Experts of a small language model.
Size: 8 layers, width 256, vocabulary 28076.
Experts: 128 experts in each of 7 layers, 48 SwiGLU neurons an expert, 3 picks a token, a softmax router, a shared expert of 256 neurons.
Below are experts of layer 5 (counted from 0) of a mixture-of-experts language model. Rows are named router (the router's row for the expert), gate (a neuron's input weights, with its number), up (a neuron's input weights, with its number) and show model dimensions 0-255. Each number is 500 + 50 x the weight over its row's rms, rounded and kept within 0 to 999. Numbers have three digits each.
Before each expert's rows: "gets" lists some tokens that make up at least twice as much of what it gets as of all text. This comes from a sample of Wikipedia text that the model never trained on. Tokens count by the router's weight.

# expert 50
gets: " N", " F", " J", " D", " H", "S"
router:565494440504414541535490469491480498478485433574342523522429541480470531605464539497525496526615451513456529462432561462509461570567466434556434564418483466512481449446488411469453538574500528495545435555626499488492590463520450453513495437557605467525543489449474455523456406458449443573625500434482487466512642440621532494653477553517468420452510527497529521530441471513594496481548560534465493497507536506504476456524467437484548514452537549517498512473455421484501449479519503467505473488488585511383552628555557424475592479519489476452583518444477494451538545461469439508560455418493527470481467535529487495418610495512476594521515475548499509561468460501464419581487539498455471431432552594475469506512503535512504485485456485530463484437473427457426523560442449
gate0:585391489496357582476497540540565513550457543529492541535509487560480433459516395518415514471497493505502575494440593452518463522450522448467496475394538478599561472476509485494479505554394422439520558587574460504403482496369467497430445467463530485527575524572460527458470498519464511489547494528450453605522539606546496452504406465500438520491525527490527465398483553435453553539449547494551439537541495461569412542534484517489466474542504561613498517651462448469486531477462501512525495500501475488565510510484543482538483571554560460515478519551502471520564565581540504354607474473405430578586516453508629571541543549504541541467541509466592441569444495480528411535510518525508501464398566528536558571485456465511511494470481441533493585450528490494494504517470479
up0:484531568376471488506581520443474456487426500573461575532507502489489399489597488464482439494475500404446526508607578417509465463475555528497412508464505588577487533471487514434460526497582403476488565557540483520498496523510500440483494460559524534487529499508582467504473511521573473437583536609471539548450510524497529408412447434429421454474441521473478542499561443416426462410518403548518362584412564549472467559397510478521537472477537449579478486599556483390496553557523501438539524445434521609506489482505530443498520558513524458497445384511483500530503547613471508470567463451432497519503417478448530562484501562478564506452512495525529432545433472610476420552559515560467558434497568502465447532483543494486465512463448583464515489438431503580435470495486484

# expert 51
gets: " an", " more", "%", " most", " some", " years"
router:446470498530495498493493504466505521473396535498537545551441508477468489538353501479464506500545444409523491510529428553461551532540456453506455532480473513487536505495523453379451537505501540453526412555549541507510505444455495438449569490410456439427509496476489590475438462654520453496582420577492466557453537472508550464474527584473472431508507353506508497565449481496513428518538513466450540512437476444563442379497569520586476517509461473654569532421445473437411488558482481532498542638418579434536542497538526405485480501514459405450469539521433523477495477531446528510505358425482569577552555556508535518523518458495473504504496529430527595591463490582445461448486470485526453522516544578490481488534503430396473435594439423508487489470475514472476554447442516
gate0:482512541476537518485535426455552544525520516452487544582387491447515480473502539425498550448462441535521460484496476446450537468473478585488477574429528434546561573545406544497469430446462402446458433474528544529501400531542453486509482502472464489441456513590457590520495478659448493466537516517504561456408438618477444460546500527500530542495479369493462421574525551585640447452461467498441458581465511418538508501508557495539549557484577514555436490487487551478517567533464428587464515460524489502451505484476495475510488527513436488497529489590448509502411366401466512451489482494498514433512546547546475562547451560537495344340465506543480542557549532501499468577440445537474413500554559410466532425494452507535445438501490562491430533521466494547455545489458517
up0:495464486468475472562539531470485560416565632510549466515464453478535579463509527505554458495499574478537601510418504489539539468559476538435435501476459483525539404561514576521491532486507468417466407530467577458455416492606504457430481537421445477440495486535561454507467568506449484512563545504524570440425557604415451478477444536498536500502506484482498408559529566557598471464533369435515563536543574516454492522470458545498447529465483464548492526454400480504478546581450463529449523565577543515547545489533415488450573548524478543463510520571497477491375388488522591419534498527423559438501593547455527442490533500484534392491493447531508552577610543572540522546449547497461445490484463558448526425475518478522513423473471552489473387504474539564387621509496520

# expert 89
gets: " in", " on", " at", " In", "In", " On"
router:544582470543448507571488520461558604495514439466418502442463479476398507485519580516479499453606494471500494506513493483482493595557429488522526478378481480460549547505525481507502517477565581548536453624510496473493465487472509464429477554452542414477541450572479570501504426504489393507570461450485482631518521447502536468506478488666537437392508429537525524554520478585495477552490540509540543546530573544496501428574587431436590466490529426483470487490497504477473506470486551441467493563481560492437529598549540408473551441443400483420551523525454527396476476423430538537559398495459483521523505552552599495559549458467477605501500591466524454507451445519418456512503612512460456465514481516452461576547412472453474478561414510569527523546465525534389500533465462
gate0:459523519524468469477429541468420521492523417452541443517496454498511483428505416407522534479603519560530545436535528526476526472526449547476473523452535495431510516482511510476514496428513547493457453530562551442460538470436478508466481456517547559565477448470531581465576423429577465523423523457562579605570471538402477488531492542446425476486500461482478508527504557523482479448496485493520430431492444543483458521510570566508590512495492408494505343456498578584406537555527543416547562387474569566499421427476458502507479506566410541462564528637625576434467536529440502500480585537450553432467437433490407573470422541478443459465548438446507435472458506495443522491500553515489549479522419425537506481314473490486495509479476423477532458451453533419514531516441529
up0:433459514467447425471422515536497450464478507449443523449550460605489438409454582555464570543460478496612534486499558554484430515500492539511480493468474492440513506467519511488627529557533472452442458517507545447474520549535605460404438474580535544536454480441541487509518544490374496434514434502515455537548471559493611471521494565523509523499570578548495550577492588451519525429527466557490558424419504565492463562504543518446593603439484640566456537498567501505513391484492507481472660523630490531477423489533565605458485468440494509427498557492461507433501555457530615537589460514521527547495498507476495455500527530561419466525427440433536520428444534563592470515564500434512439444419471496580525468540510464458559516499481530491591456487495487518546502459553512

# expert 9
gets: "9", "1", "2", "0", "8", "7"
router:500516510505391456511337461434456522462442492546472499463415449420430502594486510454463470551429484517502499504508415567404598555566475456511446575538490559426530498490541460416509556498531513483522478522595509445489571457523429485452524515463536476523552393584565550442388460485467449519636570429476436516518531494470599445553444476526504411470547496414592537431466505441522411488558549508486519559504451529473522500530514520508585456440547549527466546456414540482502495493550475554501528499409517478374536515568530498452470484474479466520536497555464560482524474436491478534584445435512604484527493555518599485517541422496501558500506505466509507518445476464460550511538581418496474440486486594531506503440480392523451486459543468582407548539529411508509535602437599
gate0:550512550525575544503475520561442505469487479533498509427545579431472500588498491497497491493490577570451519498541532560463584524506625504449529565416441572530522516483582526464558508540455450475505388472498498469434493518456441563578559448402495519450479510478510465494568466636474409543488344478535473415487468503413573511592493533437509486479497497573432555458464478439444554461479468475408559488450498548482536445470599522488545407475488556482512472517594474556484490590482518545480467430492509520563500481475371514512514535540500582494471451483494526541539495498462609491543534475451465438509630522435484493523456543453503479379569468488604470401440574547462532511544504488521534511525532493471599451500482624443413580524508634527541518510452462435530535508550554
up0:466574603505504495467527520567487531531514556532485522494454485548478500462542525437482493512549531579424513469535508540472595542503452442603525490595595431467470402466434511455480563500587408546467468478511560538436470522448556536435473495460466438436476400541566438468435505481492478481481512579473456558472557536453494593534461553568505460479460464425495449459463513541569458527485533555493443578456421438534570476537468532501486554464515502483515580554494508491531516535495519625517450446435515524475529435459550574441473579455405475567576539497513431473619462475386460480480333445536588574421583480502533528450507494452497535505473551594497491536517473419505574495506527428589440414434571470429436537505515524527498431429556497548465608477412474547519517512417466

# expert 117
gets: " first", " new", " same", " following", " second", " main"
router:537508515575430403487459378537509546477474521506525468382468487462494447541468558438512572479513433464525500519440465493439529538520485542487417582492463545435496510434452470448523541540548550494556494557477516476616604450494518449434515440463468459446525456503476453476415464510443451544501437499458525516491529486636554489544381450504499490505525464502519543437513509488496535474611576389532522523455486545468496427549517507506542417452510435554490612516437545472452557463477559507512491496469493418515551615518566494453434395476455486507443502498464515475501435495414495462484483530534510480544464566535527540521569497558431552509426683356581556465531424534491408515487529447527485405372578539449465597477445492474512493531469457532448568472520495465511560502454602
gate0:534496529479486525475485449453545433510556537456515487457382473395475496506540524459504479481542526460514472459493541461522442519562512527475545512490553423581437543622437540481531558510588525489476542556459536534545560383519469450450483483485471478520531541442563502490543519460522427441625479582456554565487458510446499641496435489461555544525517512434463507483495595521566342407558582442504475613520474513480436521415531419518398441524514452552504472609544542544481596512509497434494491574590458508496486498523473569552450404437473447524460424553511491479440587461422441441525493542488506461540496467514436518507488540499582570529527468518574518534526492525453611540548477441496526490484417534404603518450366516569515516522485531556428579508517501487466393521501480
up0:548457500506657431482533437550496546556584513407432413435525544411498445493491470506548463485483455499485532481548572484433487511600524482560606482464491479541377541509421580508471441426572483509581441442549385533506476527474527528487491362481566489525512550545540563505491558498539433443516478507452438546506451472497558448465447525546510494508427507469473539521496516505384523521383487539518492483504491440399609521475562510477537582516431501500530410564489519434533452510472462510554505547467461512485493514449487645416557532501449458579497451553519559557449607472509543502527437551444499504421465484492576506555563507464502619531532535525401535367489404449443469588533473555533495474468502461471529444437518488456445468410553496480578455535511503512560509497538483

# expert 46
gets: " his", " her", "'s", " their", " a", " father"
router:515520496501457411502534386355547460497468475600544449476446446395496405497551562425505426485583504480536585583405454491468533514508474416533445572523444487443470484414490524505457568520567587500515435635556509426585581516503462469447437444508546400440557506522498505501433429515435443515448459533459542630550535484478501481529430515511416497433484415573545591417471525507487453443533556449445515549493471576418509468491558530509447456473475481512491581463484503465475508453513594530498557558412482468518525632514595464493482389511442487540525456545471494493480441487415517504479467491454511503546471540542467491471515478475526532509557551460517568511486424469473438450479504557480492476442440529439517570446482495365509509536418424600500519574547453512486530502466492
gate0:481460582545559407523423568434506440463502518470470463480476477446592473532553468527437456509486496455474459395517518551441438496415446584454434499509370457494519544447513405537535457551499473510503463559454434501393480490446455613438505456593537511537524543583470407489463458580436522596489568529511478497601509513581502431425516505427480500520476425492494565528487505549513523387551527457419501578490535496547484509525515536442456506514476473515561589547425507427516491552431581517498452460474546352435479485587441451486500504491450470432473413554575437418474483484491556544435475607432538554529413452489568542489517507482516478523590556533498518511451507462470526519460509593505465545503523430459504458512435454446587526400410485520578531517449428441439543552532499
up0:530474545360506468469584458512470542516469481511489493462532435338533488406489450487581534444578548407601465535467510470464463504452461581453520554517523480404546525400421475551541609529491522440399437431411488503441514447544548565573594428546518457422458473539476559508437511502407453490489468517535480474442462537514523532395466500515549465600545444502512506525538491548385512459505557503468497576542503497502532518374591455580512464573484540496493475525434429482460520414502571490511525478496488455530487544552566505542444527458507530493410426458516499454499476494459514503462434564558525550504486516543515574510406510586563500473619575496466518555543575504547458568436416573564500498491503538525548502509498538445454505410464573485469363456488532490518546451518552

# expert 56
gets: " ", "–", "/", "−"
router:485484444527501526461423426552505606455512401504410458439486402499472468535525579432396514556481529444507555495505503478476501521538459386552528521480474404480512523446509468473457579526515529539514485597540462450523525480604437485461507482442537453487567410537482512416481403516505453633521553420486459471489535409594511422475455531575462430514509466561504522497508471502470390444517563544460496463469529573409516490540509463506472468490542434560496538537435483482440441475496509484533543652329546476488554540504510451504474425497397517460482518511462568473435502482507578536495508426482522531529500601492552474453504467470368528493523605490455524523514437424400485522589602438427529481471524611513484524435486448501481514472509523542375476533505474460444538548491521
gate0:452471465435557527440512437412468504394515459597541521484504570503457535423581493487452504497425580551520473518478528529499451514536429505501444445482577539530473583472599500530527480470466535492517599499512483456464490573529522553477485440500490430604526478571426534526461493661539574455475556465524461464494509477476562477413416502355559434530401353488580431464511550481494531555498545536494574580523620504443510403500455500457436572450429532485530561465580481514541460511432514469516501436447515487462418515434430462507501518546527462511469509469415477523603511563554526489508536412492451530434543576550563523531493508546439554471583496581386488529445454439489508532514575533517491578474580448511504491468429484536556502507539419471471453491554408433526497528431500
up0:483502505529564549503488515471529488528511391479503606531519509485549482552526475387517517497505452559434491473493531516328425434487393525461528499490512523514486624469589561538552543468537502481550558488441542558465479541503468500546503585378519444517484565491543519482473519587492475580615528504543524515487567483483485445475467484508534526488453436478517516483551460440513492538460374480441548544587512514572521396439455507482420399511494498538515450485624491600471440564501544578526451503488493513480494561481438570582518667388536439516505495521475479563628496534576526471485525523453470496481404542548499507483472481491562467544463472466507450456445460527614435438422527527484444488508415460441539602466452416527550483425448471467524466498550516436481403549526457

# expert 6
gets: " known", " used", " such", " released", " located", " held"
router:642505476560456416494535401464509580465516480565478550464500516510445498526498483404449566491477412434553594552541460478427517488480442565520433611393480529475492485488510489469470498596570504482487502500544501444532527501453503445465568518421550442472600470538513580434497434529492447586521550475501491441407546387536497507500512510526500543442504493526534535461514524510533525437575513416479485437464516464445578481559489396515624498455489532540528579558490532435547454522540545564471434500488509429380470605519517479510500410511454465504496523553456518449540482461476471470531417420587514566527517496571553510451561453582428613447447556480485567542472448448423425500487533527486530458486483482465451565530485433390460467572527511555470580467497473461459562534364595
gate0:511481504445449503488554593474534472419441603487447505489591442576392456521589527489453584522579533475520499589483489451479423473486549506477570532546563527573444524439495394486424577510533408556530538499631429471476445564525495466606498419481553567524492405562488471548557465435506474508513467545518499420521549518448526541456560573506510509464494391496504491560568554508562567485466573499499537503493507488464498464459488566533549471478476447451557499515467476442402488466551507469494408491499518527393435473493427537477633547512426487499497533449510447528489558498436543523519440526490445418517563474521508532447460539524517535546499456434475539443617478475538574461401532539528429517399444456512369425437561486495455587550541524435426495496508421487460594520580531
up0:485448507503512522582585441575496425564489555498446421468420423532508511567561464528452523503473579573502533448463467523482480539500416533412498493375513472538492392641528517569549549532490502551468536549528510441501522447494512514416495513517484478503574551436527532438610519494575470615534395513425387442521470509498643549459498529514467479516481544492497413503380513516515548514579498509489535517416458455583467465491483510492456587488576441561507527461460462480477448453476456471511571492509403518496529471506476608471496456509448498537364573543504570586582504493563566414523529510499472441479509500581493537450546443527491483509574486529599534448476528416491495383494555529462444488528448552502495468503408536537542560515417469528513486427482500537391482546592540

# expert 18
gets: "0", "8", "7", "5", "4", "6"
router:468561545486525439520426547450531559502525519508446498523465467501492481555442566512437524487527511482524591485523433438431533498572468525577484556511507494407493525461461465398483564549542466553552436484558550533489565479475499482525473508465612472472547486579536579396495520468474464536523576436534392499499529480550577449467391591539479440427543463463516488482456510505480320559528611450404524552503482577464496466528498475514534491446523478515449549454309462465507496420491519549478501514406495510514535517487597427468473489457473537466478504531453541509493448511513491526535405373448559545506539542550575456460572422475384507542499481421492490552456477480452457435612502467517528433447592543451542512550487430488484449586549468590457550515390473506436561539474531
gate0:517453563446494477455507466468528438486454520421408471510477472517554547546558556477566470495503584544488518405488498431509555455388597464464540456436430400406552508429480512469524405531450512516402573473393430458520524545435464415471423395498452483442527504484472471437423447495455460439483519421482528496504443528466589410456459586499460564483451570561403466459443492535485524481507591488469501488483478522523479492473495433552525489452477573572495470519437490522493543467621522503488464496611432516452514506527540481466579365563504448527394477474349512579542496452439493464557467416463523546502535438484489488498547450520464494507415549507426435436546541552572421535556449528576528594588532495467523442504512530496542507473535509531444516459520548466563460457571437
up0:406542476599516492535534469470463539518486520491491444501478545458449506376529624432451512563485460483489540460548511532424510518503447476545512536439501509602556522506501481453430575458530476485518481516377508576574542481410524430490420541553515422526470538558598457452567427433570576535411588539590447465443525528540509487466522523454518503559521493433480582439583473583449489515591420469469481483468467585424530548529463446453488473517454491463474360413455582512585462443477507489507579446593503463536509454516476554514537575463481449584393450447536560454485530506516476528462510477486503439467481443505566530527545515536443476504523529495519502500568498491562553523436489492389579412471519546560396507488551503374462499549483526520561368497422437442538508479490452

# expert 31
gets: " was", " is", " were", " be", " are", " been"
router:511452485543497473406536427548564604453467519509400437446545511439507438477441553397507453478580376410492550587448444496471550523496470513524421565559443505488543536449448445497427587540517607579477425497544390503510505535498476525464529528471531470444563547586470544422433476533450441579568504502523398493466537428517456390497504503504411467501477411516504505554469522556566472497544554433448530529484472486516606483563555395532488531475470461532581545447477492430458467519570513550460491544499505454453543574553509448498595480510421414435471544534488519488466529521554565529535471483515517511593560536507539497489497384545460517589433557456466520525448467561466442460448501454519433527477558545554464582515449445374491501544566403563466551530543517580485561493532489
gate0:587443445450558557551483492520435424486479468435472499476510576541506526549491498494499397492486484457382442482645452435524524482465564444531498594456581440531499480530471478534533419417469416489566543489498476495440489447458500486476545542585579438435566597597541540528424513511385528486487436519531531533482539556389494561497489512488525460531345426431417488461526458519417552493510489491545594442489446429469515555451511451493528567532490482540553464509442517524559437426443443528510517550460549484498484553472524529504466498484543475520469508547495485519443568515512520529432541513490536549481587449522527536576512584491534506424499398508469391427439437467543384422481369447534537519564450513522450495472381572576490548503492492446464493495537470511509436437618479
up0:527544428460447512569523497536524484541594446458547517477466547525559475539588534538557466469490504539562401532576590511421543431516481491527447526453550540444455471507581492496571496405510582491591462498539598502579632493544433464429502533538540526537508468539489520431465498515511480480479465528527585469608488399500500612450490519510486455509497450499477510498541510507479503462447427510451534514595514426589539455482579550386467547459549541523436465441508517478521415452438548366450556629523455544449419460482451450431496420465557604470472430537487601439600393499471494542564460479540561533511519393524496567503471542439416585477482491534542534452495498489504558550498464528499538443408530502512492464562481521454441491493459485489546578580577518490485431525451432

# expert 26
gets: "0", "1", "9", "2", "8", "7"
router:504538564515461434515492491476598414418469498542470462491505525468479427564446473491430502532551444463538496566444428494418539584541482488515484504536420407444575518468409489481420504504475580487552462507515527510485544510500490468505485497481547434512531408528543512425437459486413436680561539457493471480466541476563491527507466460508466496461523441554533520496464618559526412507592471539491462507500514565443509514566508471499609497473528515487503586445327487469489495471483468542503489639482495416482513552503601442493471461412396509489521484541437487390517445491523490520536457486456589508520459538610579448458514505522472598480433522441505513566411469497441485447537545428484541561492446624544529530448467358393475541500485478562487513512566493515401505487514536
gate0:515422551427547519482544475479487506477518451570507446519400518400440468486513478438486426555441563450569554498532574540512500456513406501474560483559500474511476489559472456493524559490465407507521481503484355593472430471473516455489477471455510466513520457567475541502416415570453603508441508504491526443609479466551527473450497544464468455548547472426485510588467632578501529510528531587427498521542565601514521467522529369513495485548527497491575544589510500495524560500456512524486483496455515479562506473557554511487481409544469437421486345571460443507461403427560503515526502545508507559493461519482567531477460496454514533510505595415432518561410565516481557395469521516432560520504571413477530528393458522461424516520540393446503427508571465405429471462573451
up0:467574457549454448503654476509469529568525483458515450451503515528489487495454531457484474530478488535570499487585512518559532562497463467554449490546483596538509538479516542440576584529590453510518511479669522451507585473506542494526489542484539562540490478570532508543492553549501500481473493459484529499500449551478517528516559526546609575571515474590599538480496527532483434506333515505534580582377471542450473430466518516513483480529555500514442385474452513475489449393533416447449528530489512480525507414525489372493500541521558629439553519513573642471500423469478559495566471537527452481511473496538515380542620455530483452497459563530554491488447518481594447500456516477520551463511477573525473485480524594456561537518398549515631537574499479565543493454542487

# expert 120
gets: " W", " N", " L", " —", " B", " T"
router:587612425574435531629486503467486417494413415507383526494512567464390537531505512474517422584644482491466547482487511496480569582545490455565438576500460468492506419485469402441512561567452562567569508563562505431520469505465432446495479487577542502501551418516470494512376488511470401602493505543450453533435604423526499414538441514506494386457461514524510609511419490518491529508489523524588529400427499444511446454501493447506506460518535510484577526542500448494455512591605629435473493489481535430485596527526497475504508502487458487425535513497492554499546465446451491516554513462470497546520537493470549464557550519568505582475535489486520536568440520477486446546535544535503417452456457512506473545435504511506439504528538457521489585425499446564514512543427603
gate0:465579501512527496527563409464553454482541535486504441532484421647460530474520486498541490484503513529605557510468499557509548544569431567447472435504520642435491600577533438522504549440508585535502381502408578532557529499428564451432465557476451530550443529483475497549488516529416484481471451510553492444413547449442592428495507487497463479495431495558483580511493540420492474440591501510493524480506488575548532452549488472515552554527531430498475505456585485562535543505495492471505536467566550498417583513580528457477457478525400472442532446466491439628471507458626548601502494524493556519380465506534449558571418434509481409545468500443547532556470486529543483421608482491437448549582505503516520493510524431437514448555453560497482542472382431445553502534436528
up0:507498599396503555508541539456547409509520423431567614568459507531468449416484521587492547447486468529524532591452534466498522519446446603582539543567569577551538492583507412466545448451572526529511604583566451509560505424523410474555459490472494509508516515486501520497592534581585513544540505443434370505472490478475461499482547466495465504523500481564525449498447466485452523537502488599516498595420472496470530471483531509548471459464439561555533506431461442469503470498406533456515517518521456531543504515508493558464532536549526405527439438517455567546483493520491488517505549405435480513534545513492453425463593562453580436433439487525501475449535428528490489430589536518509548523481463507598553482476346473499463596549566432425550583528574530431399388474478537

# expert 40
gets: "0", "5", "4", "3", "6", "2"
router:557568535546549524559429486472457488518475456519496526507494507461490495611422519488455480520499474462538512536538519462493483503670484462525479557559470479470494520406451497392433626547506522501488426548518439503568472447460485504509538521454540500461547380597474541499430483480424415530503530536498451528403543493572516511504521465567472502383527468582489523421464586513491454522490557512482544478467526540463502475550538533507582477466504435498523562489353481438557421529602518479512462521460548446471590574515512354539423465467452518482478495540395483491539435442506527560545521446563535507498515526531611496441506452489529510469500488492496471592430387542404538429581525416533507431404610574478458491543490449456496558532504462656448562505474472514552498531467549
gate0:472451510599505541507537449536509499411468449503522519480505487550557494455531539450507472444608475452408513426417533443539524472485520460412483460459399537501472517465445501505473521523557505510453504440461477520604513568531396529591437530429568451466425513518557521423604545454507482410497574573567519406487485488473515474454452513520557502503498392450403480502638538522495510505557548440467405460471502533553467486512416411459480565476489544502584431511448518514474486636440560544553406447476411531521488474390476519540459477413477452502500533445497455439482537453457514525396525495594512502550597411491473476466598573563491517476406443543539420635501498609459481439508461465516473482488535513505506547553464545470482449497523467452542550535492443454474579521479430
up0:606442478460413518415522515549506477546501559536544524519527547430522462493454506559543579552495434453478541516496535518430503551462436458584458529555462484538434441428557505620536401430439552541565416550481504516370465474499451547418491486576488447520522506541528421468525528466473450517491564521380559539519457430464497542590514482502438523474532504515494471514430512488520498444463448520580398601571509531528588521503634447501508456450444449559538581449458393525531576479481514486412515505515561458499582488542486512594517552496564497501496475635449462384495546492529508471453554606475546426501434554512516558452418474460501546421433534511468524444436589503429581604490491433559483510538535487547491484510448530488502433540495469454534463522562499508501461572473600

# expert 47
gets: "C", "S", "V", "L", "D", "F"
router:578578464590487496517451447503492535396467439560440523520482560483477526553475500525438496543549502539460514457489478476478469585605425508535471517449527424449492500475396436378502519594450583542599494563568497521501582448516448452393467405493571476516529401552558520494479449428376495637510519540393493572499547435522492482665455541573476444550509478448539577519380495506599508423538554477554490474475468507532470485546499410536478495430524522468525485487438418493533452476549524457505458503492540442444530554506525416523520428461475440449589480475514504468528496489423466568502522421504512546504551564541589406484550464554492522471470480546494468589467495545486486538490536427500566456423549541509527510468480503503551518564465440592518542472465455470513502521363522
gate0:506485541501474546531531412515474489538478467563394532571455569524503501509491483539436517502612555463494479424497489458552479598499671562553497538508607527482446499505486464456531500430578508528539497491494378614468482502418454512404620522419443509474495460422453536539449477447495390440446474444496460569535525515521495438526492540502402585493487547563473472501513521371527454598541516514577492549463475574520522496571480485483467553470509492587510477506501581533599517519517586465447433514490564449594507510435563496438423572519517549463535527525565542497442522456523489452552397534457581510500493509520495448440502570490460476428527529543557510398582525545405517494595456401528397427492448489470562493492512593563500465472496444443432482456472507483561488494456450
up0:446385461493433527500390418471435477508529445386472510636506447413479481605506516479545542544576525534508408447506498525534511528526497392498452512466484513586499462510499485552604550514484504472466484560543559485526536623516543394517419506534514448486444520462521495487663482532571575409516479479463446451498511523530446421518484523481530438547464468536518483495510502494485529442537479621522566511497513463516530501476393540433552526454462459554579468554534566469459503447498526463494457478511511568461486473533524533535462396546528534469476466566463565493437469598616475496546569474578489481567509485478475517525527509532498550466522484553469447570510562540399560491507473511450470431492475414513342451565503473419493464398455519498619461504427485574618477538470446

# expert 12
gets: " all", " first", " both", " also", " only", " well"
router:479481529575541465482461379410453540456440485543492474506509486492419417522404471387538582455469466439580580565513458503507505530487508473503418555484506497519557542421525440505494595531453569547553521521578453424576463527507426518495531523462488456490507502570508535482474409524500476567450464526544455527494577544497551517467461543455431444516527480583549529498488529529457471570553550427532571414468473498534552503530493411537532495500468485559554546477499493467606480548456485542503511527403509464469551579528548468476489440419411503418504602519403478495528515505478561507473434448478572577671523507501451512560551453485447550502463479404507462487425472509424491469465501482483502414474614564583480550478465377435497456503516366522416505506477558498455658468434516
gate0:536551495491540499420308506500503459483482525519566483518446537517517465467492447544399475537519592619567448482515511528466408434476532473416450469555524419534487527506492521434478541458534478430549454488423570465466573500422488476446491485483477439534500510500568506559552439488476477511559516445426496523519555485532515509531487642533488499524454565506505478533493501506467446481465492467459467496517566456542463478457540563512417328450518629558468618445433536536622531462452543492371515582581411481531577437596444416396493515449522466489542472529541376508504503535423500469450476541516463528499560534543526453415492546477429458490538460588563490541543454526472520494478522498449509541557489437469509459505472631500545532542584503445554498522570469490503495540544421
up0:430422465598490433557592555496528497478486535466505519486590398568518491561467595477408540523452528462417436442415489550477489454440481460591509537439516522458502434511459496545564478521481558479530416558514474585472479490545593410489481493573450521476491519371508494480520483596599575462470515535464496528507495470510593568450424501452522478523502483448499487582479436531561489574507440484534523478457481544478494483506520482495527496469487459523587518508468493525433458498552461434569510520492489577495424402447519452558448611481560549474567595510472528521465520496490606594493387514406429518536491616453452558515439491504476491489535459416578476421468513540486518447587516472503615574439495583478467533536532456412541417498454518417486587548604462484407509452469552

# expert 52
gets: "–", "/", " –", " -", "-", " —"
router:488535427542508529537504458517543494415501450482369499534417416499468542562521556482487476523498427507507505512466448496434522565578445488510467596489530432465603497439481461522538507515490480578577523585489502506592518399611443504477529508459526508458573460538511541492563419533443468630490506420464483561409540501640514533559490566489411449523475479499510494474493469522558447474451584513558506391453524503412514392547447422435493423510489463466588477610389551469406399544547546459494459573374572469467558472552527499479479504510491415482512528468493549515445438482472522459533531458570549417587479504495531481563517500480491563525499603503486523542457393443526533478558558534477551475421458557558529556484428507473496536525418507516404524521477480506415519517455480
gate0:414446451487408568441589563537485473384442501500444502475513482513430500478495480534482434523477497361484515419410562527510613479461500519459496547557373497513483532471514480442537575455503473575487540508511535512574462481532532596482547484470509622501461542484490433520561485491600522509492472445523442509465424504433533499563544583434483538473444512471524621470467491510559594483514585493418447527459612571509484470519406571442514504460493538448517522536466507494548469530502557573419447436503557542435478585493483459400517442477547538549515471469478569529530492383511500502434488537536486561408473580407510627539524468494434485401479552465513538459528518479560492453524483539318556556557455467430477467580473550579420534521502487510504534461552515531489501525533475
up0:379497423410470494478568472519411455497457517559574484511461525433484437523464482495538537489514501476561468461437563548529470466519498515612546504577479544500554510498421537429545439458490496478443448485389469521515492445585499505523585455516476477452532514593493465551499468488519529405589461489480569509447576522472520592515489481587441450541519481553475562563493505526516612513496469508501579435504535465572502481528466472379497512462440431556507493520430456459573470533572527360465513483565446481535572541497474385426426434453438506554515546493551463532550579460509479569476532552466455544449530491458428564514504561492434409405573453467442466476591439514474380481474423495410529549492514459592408511535592468486548493488519524610457533496596520512568494544502602

# expert 33
gets: "0", "8", "9", "6", "7", "5"
router:504592504508428485534502489455587512492498531581435483485449545481521421564379505514499489547477467464486565498431441484391511593628447530545480556506474436411489535384389472430480496552493502491596473527530391569449517487516424466452478476489532455477501486543544603496505483508377470644472557468483507480460553493509555498521546481537464450461504448511510564502391508521510421508534583415481537474509449514490520462542551481482506511424500472448517549456374435459582477423440515527487516546499506445520619583507531454480482457455469557465548494534514484474497400483513428528591441460442507524537507524565540425413597464521409543431452507501479486469435458492377498455493535431484549485418551544581538529507436416468521565588491513585491545515459474493412526431507501
gate0:415491454614424419444456451552489600454461459473499448534499373490496515547461517508493540563518514422489563501507412495525580457424548488549540585430570592541447579424433576538441469459462566452499516459558529566515560522428481464540508571539510466459437525544519453484545485514547519524518499518510485538576383533534531563503430484553565390466541577475404524467458574536382454533456458471449484501555512600579499482485588542548623516511492510538488535461467488521499516550597454415577551457445534465523435505472551455510509562508482484546459495504516520542539461489443438509385473492568483460510404516535472462517571519531486469492525457376477518473490587538488602395464497637503548455477530554475441523563495464518536478474501590498571469531492523510574472531414462
up0:530544508419505393492642455460546458463518574532545414500553465521495506492496489481544511475586602493472536484436429445447560426440469522497495490444462473580481544404467514554490520572419506487556504428523506474495443517402479518454485549440534528435401455506522473480691542501474516479495636524488620543472449501544510474476506525456472394535534516514502560445489506591464439513416446435507447454483520455549520487421492500475525479470575489441499401487484486563586474543489495494508556527546566554551463515359486447518583569487511481544508565533522495513561532379456447419462520503464423480556469510544520449523577562516493415436431502510432504521367476541498510441484516572518524513498607563510455535503497441405531496535542611513476445545457518465462562514551470